python train.py --lr_router=0.00112 --n_head=3 --n_kv_head=1 --head_dim=64 --parallel_block=false --lr=0.00664 --decay_fraction=1.0
Below are experts of layer 6 (counted from 0) of a mixture-of-experts language model. Rows are named gate (a neuron's input weights, with its number), up (a neuron's input weights, with its number), down (a neuron's output weights, with its number) and show model dimensions 0-191. Each number is 128 + 32 x the weight over its row's rms, rounded and kept within 0 to 255. Numbers have three digits each.
Before each expert's rows: a language model's description of what the expert responds to; "raises" lists some tokens whose logits its average output raises strongly, later layers aside. This comes from a sample of Wikipedia text that the model never trained on.

# expert 18
Middle word pieces ending in a consonant cluster, like p-ict-ures, opp-ort-une, c-act-i, Sat-urd-ays, with some percent signs and months.
raises: "y", "ot", "ur", "ets", "on"
gate0:107150065148101079162107126127076169086124130146111088084078129161136152105189113130105151175137113105121125118069092115146148184088120145067106123130113083082142099110156118119160160096146084130135096086128107085127178136091182141077155146162113119111099124107068122155139131144108139102105100117065106093187089188142105120106155131117132136136150072133137126118124131153116114112120110135073117192121179044167160068116136165091141178114189092091083122093082123091070163082115050154095200104086143111104109115098097129127116190107085146185108125100125134142128123210147110165
up0:170119149122081120149120161156135122088087154109153137121104124170145078117144134129107152124160171123118128125102118096122108103129175136058106121071102199212152103122122120104171070159129092154169140128187120113096165124139131134151177195158114129106118074112220076115133126102110098142146108108119227141131145150099136167100105119058127092169128133131161146157108101088118173137115157147069137146131088082178153114169119141181006100153154122082127137087110095101161180126122160134156122204113121148128115139142125159153138075192125144162130128133169071095184122116147094117
down0:124092160184094119131118127122139109131129167058139112074096118089101096134100085163131152131109179149139163115156124125119125112131117090097118154114101108104115064142189105202055141150078173170125113114121121152143136103075128149103116112097120180106071170118132089110150154107062087032139179135130094143104132103145147115118165154104138146113142139121158172198178143100161101121071186092139079083101129090137084140135052116148130118091193140114166138078096077161110132170163134121111136136083068096131129161097165112145155163201110150094128187130143099089180109154130085181

# expert 3
Country, state and region names closing a location phrase, often after a comma, such as India, Japan, North Carolina.
raises: ".", "\n", ";", " by", ":", ","
gate2:108113165146108152119105151136091132108153167144120118128098142109149105151104106120135134124096106135112099108088153175120098019157167149186125178153131106156165163120112157208132118157074174149083158147114120180066069052109114145143125119200167162132128123148120160216091112133133112138118152109129100174174115095151135110121112074095159145169111118182159129174117135106122195202138093092135112149132112126115069132131145103138157111115133124068113144101053130137168100147101151134097126105124138135099089050129152185127142150070098103102127176142094208131192111090156137176
up2:207141195080129113135081141189132139186148160096151148132089139086103096152191099155125103107099142140117108125152184102138145120189150102154113105129126189085165162155101116148135187083183131129126132119168137119062139155133117155097132169116114097146148129089141144112057140215114121103144120115078139138112138153117152145103123193102088146096100139051092098108145204148162107100109099126115096157126125099114147101131105210118101181111154110104158105102149146115115154125075171116134154135162100090113107151187125107180134089155076197124123119112118052150045099121159132082
down2:084097101094127100117145135127107134161166181127102123145118164122094134099124104052170130198152158143137137109150162111150188124112059129149130110124159135142132122137137055153114158116084187123104116130109151133084076127170150144095142088130102120156112108166143097118105122187080099170096125148126191106133147120111139201172118128096118140146123170127120159133116142133176100108146140127127130194126148212103157166125087128076142117113142136100107083173096112067063105153100095112158130124165144085215186154161170165139090115208140031145155157158107104175119107056148159085

# expert 36
Short word pieces right after an initial capital or letter, often in names or foreign words, like C-inn-amons, B-ess, Tr-uck-in.
raises: "avi", "if", "ib", "c"
gate2:100132085116125124109111117111095123163111141155125118148156121111151171122121102094164110092042143173168075170113143141094079100146127126093174151085066079135150115066109197164147114095065152158109127118108144150094131128126129153098166162128140123100137134124116163151141132102100086123108105089079088118175181106067113189063094150119136188183170153131137160155119121112198198204104145142083107094116129151140087156119140134131129143072109167170123162130072128097200131109120126135098140146101077064142078081168119178170148109122092111150142114193112118136142111143099159211
up2:167113146067135131163108135161132109159100153104073129118120081155175146106132075137185103055143125096194109118112140099156124137135156088137110089122127215187156153166122095134134147131181092103097086114182138109111129145069106094161126162082151122166110078099071179063067129153040121103091089140124111120100151193087128131121122167150192169129142117145104133128163184154170102095131135113139142161140123103111192126120102191097075165099118168152113136068167106082119128099095095138145169074130103144094088155133123160118084094167102154099136114150060113160160123148130096142
down2:093141125053137126168126131123111059175151150128170150079102138142117092121106162120161119157153111129097109130096131086108139129139175084126114128114119151152097124086105123206116136109066097130177144153121118131121077166182163203164112125157140109133139170078113177051124142184151082177135137137120174109113076088118151087114128115123128182148098163115117164151097138067107081112124097136155071190123131163119155100091127078082134139146197127094091122210077126158116121173179181165145142151189126106120111091086104075109174118157154081127100145150164140177204149129135095126

# expert 42
Commas, opening parentheses, section headers, and is/was after the subject in biography and film articles, as in "(OBE)", "==Career==".
raises: " ", "=", " the", "Scientific", " that", "Geography"
gate0:100143102144119115092087181167073175081163118128083099151107150142185097099166112055160099150166075111170162117086125149121178137100162151042097171167165115117121120078141123133141145119144120157090106125114092132068179152115160173120102117142137162086051080126068103135141128156212152131130134148159108107135113166115083110108135132128157091131163120122139090040127148128074124107128115104118101150176118052147092148104165116068172109126162159103089131146136088117096161112075092106085128138090135105110139153120142078101148188131084214108165093132114151124157084094109143150
up0:115145147148136100157138183097161109101097131153122129070100116145163077085161126120088156119170195170154068097052103132150093086099119110062108142171085189174134095135108184116171076140122131144130108152180160114111115108128103160174192129166119168123157146144140137155104130070081145148105082093128116122122198117131142115112132144065114081140107154140112127099099136123103081129161170122096145105114112092150171105145051132119154140105140073053085106167107142139165122158163196104101147156110129079159068154162118182130130108167130069149113112063127052085112150119147160106
down0:134154087133142143104093106076096118131144183131146081138113085042119087157098119181098195174140146181096060161135104117107108141134098113110099205146165130122121077157187091112119159100122113089110120137118152125151109134114127117148173128142145161114141118094169166116078080057086102160097137212164130115030150114148090126084135158059125123138141156163130120205137172080144138154155121100113074160080171119128159112118069146094137148120126168100110125142167162173137102153116107089097146116117058134191147169166079130112100164137154119096122132095127069137117170103124099146

# expert 8
Topic nouns and adjectives in section headings and demographic text, such as Early life, Historical population, See also, social, health; also some digits inside numbers.
raises: " |", ".", ";", " in", "\n", ","
gate0:167115116126139093128086150194095189077117159122085086089117154133202083108180095072133112107156127144107134108090113135131191183136118135068097131109140082100161041146136142098148129095087074114093111126180125144107183180136131128102144135174104164100056090133094114116122123108097211096128144108136122078119099204164082090137107179152129202165154137116147139133134154140094111112136143151099152131172179112157105088088142147112171157172116114110058143137130129113114140090053065125112182082084085122106160156126116142128133171119108148123110177111108108133122126136195139156
up0:071084145102117103176132162166172141139173109141178129087085080165126102123097152102090125175153127156099124103060129169151087147153152115096069142119052166206184130106140134118155118127134117081144153122142107121105174157162158176171141095165109120110133129082180115114147098112144167175161170118169147119137173149112135167095137135137118158161126156149138143108093151108134104166122129125122134121154141095179156090139152127146089152156162065131087110194111159129206166117125186171102144117100130132146091128085153114146153064148136054129044111099136067052155043115107156143
down0:126147145084144101100091072101117058138082153113156126190133094074116161136094128145160129136111125170149147108117155129082143121111152099113135171108121154157084092143164128137093121112133110082117102150127191179138077087094111155137171167129121201128127151172177091105172127112059163145116169099138105151049130118145105045148154118143079133120149125115088109159100152065103135148087145105143076107186131147164145082114110113128129113141097127133126120101165161113083193221196192096138147115098107114076110115158143156129153099186115059128094159153176081142080110081084114138

# expert 60
Nouns for sporting seasons and competitions, such as season, League, Cup, Championship, race, Series, often after first or regular.
raises: " and", ",", ".", "\n", " |", " ("
gate2:146142056158085141101129138147113075130145146138143135110152165084152096130103114048136145120104127149147096125128082162093113054163127078156142198107168129163148110118118150157135174132039151199110129092093152103131117101125113171127072093149139104153149121163136139192092152069175082135157061105176068148140132153071151135078132132086172145150121145165151127152061133131128118102118102117089122152135114118108126153115143150152115159128143131118134163118030086107082133173105115126085160084155090090075124085122097177135175129162127135092114129188131133131129144154164153237
up2:139166123132113117099107072159173060126151116180158112171136099135077106167079123109123092128158127117104141128079194130146142108144140116126116117134131168173172153114125150196141180126139100149196134145132178112142105183047109162103160140147181105158160080116137088101105130156094102181124098144182140179151152186089153099066138113098113148146139099089084117115156171154149079152096134179115130152138088077155104109104119106131098176107093021109150170105146068070110147105122155128132164077145146167061155161180153141124163128179066162159150088131131125121131112147172149134
down2:138181120080104159127133147130099103094114133150082104171102145117052186070129167110157142095191151080180134077192152131130150165104116150134113109120140146117147110133061107113127101160120112150119153119114178068090073139171140128146131060170139095137090087141120123124116128142156139093059072110100155143134111124113088102204164155155174101154101154139184124148146125106145134078117093112126187186114119207093157099110078096161150093139147157119118107181106148156091073096158095126149163056162122137162137149127127109111084137167133103095132138162175218185108160112085127114

# expert 13
Word pieces inside French and other accented foreign words, plus slashes in coordinate strings, such as mé-ti-ers, Fré-j-us, É-v-angile.
raises: "est", "tern", "enc", "ip"
gate0:108176052166129103146069125126123156105134120105107124075120105133098117123123098134153164165108113182113139177108127143174117131122088220065100155136112139113189076148120137074160115092138110131090129165142096115146184120166113156123133118154127140121054117109113143170124174167141205096107177150163187156148112128163087112098112089132087089126124091110125069145165159167088091125057128128144122149140149056149157080105148124153099172138131083081066085157101081100085144126164100141138172118155159108196072101143102121127146138071103130139152154115057102189151148141084124163
up0:073126147137083114166209144127133148085119117157136095080155117172129077094123066097114150170175140145138107065130069135104140092119169116103095169166091162144180099138100165173125098098120143117078116120164127107105147112148102134116147116182207127120110117135062112117139120134158173192167110104153116156130166183144164149144143100076123098146125128144113095145138088110094131117140159172141110147134116063156128136115117136150112134105156122142079131207111102152161100168183120107093147121134140192179121130149087167164185072149086040159126063105131132052121058182142168118
down0:156074081130137109088088086132140109138114095107124122114145173097119164061097098184120120158076111106077145086185120158101133200205129161155124113137128091154126100159132187184074178093100127165155108137148111145126133133054109128123195148111151108105084124122128178067139101124088132167094161111135138134083108113104140113129186146135197167103082183105158074204096129124090086132101095086115103104079127125120096099163177121124155145109110099079168146149144166134099059149100165164098135136117078129221096147094131154163116107174089146148106147127177135123093120129120122146

# expert 34
Conjunctions and category words in US census race breakdowns like Hispanic or Latino and American Indian, plus list and and apostrophes.
raises: " the", "s", " a"
gate1:126145172136084160151140179157117173087126127050151131154087127122142124154155105096121092154156153146105112146160090134201134177087148195127173131170126134150138133104110105160108183098090084150089155052136123088079169101150120118165075089146082124154138169149120093134172097135103161119083139080098107051073113122119142172142127088132148097098115190134119130160038079120180147157148146142155109135139128145112113119127135169167121112171148112104100147131123159175082069174088155126138135124130055141169134105159089057076153210122127169180152132113093089143129156140128119079
up1:193092087130152145118139104124141129150170130125176082122165090154171100128167094087082096118139179105130102119109183129203155144136153136121177126154172118126113124104125126181100179148138080153152218092124123175114147153187084126111111070157120157208104120171135126185129132145135106159147101158116149121097089148158167115158085100162137117164108168156105122131140118100152119133121113160103165120157095097150069131133099154117091118149085136139091161089111125175159101198071196116133120150123159122164161191099148077064103190058063135139130137111177174125144120121178165078
down1:170140111117130171105122079054105102096128084115153060161063111145130137104164065131106126089071104103185149128096132141142169118120122088137106168126093132101140083139134106165099096096119157114136157131146171119060173120139175129136186199139108129110089183117118085140109138133172096158091099097149110208140126116101122120094092150106147137176111103170087169142124114116088057123146111106145090135124120150113129087122159154090092107126168089124164109160143215116091124157188180108182090125125194117113151104097122134198144052119075124081139129121133189151059118100126165131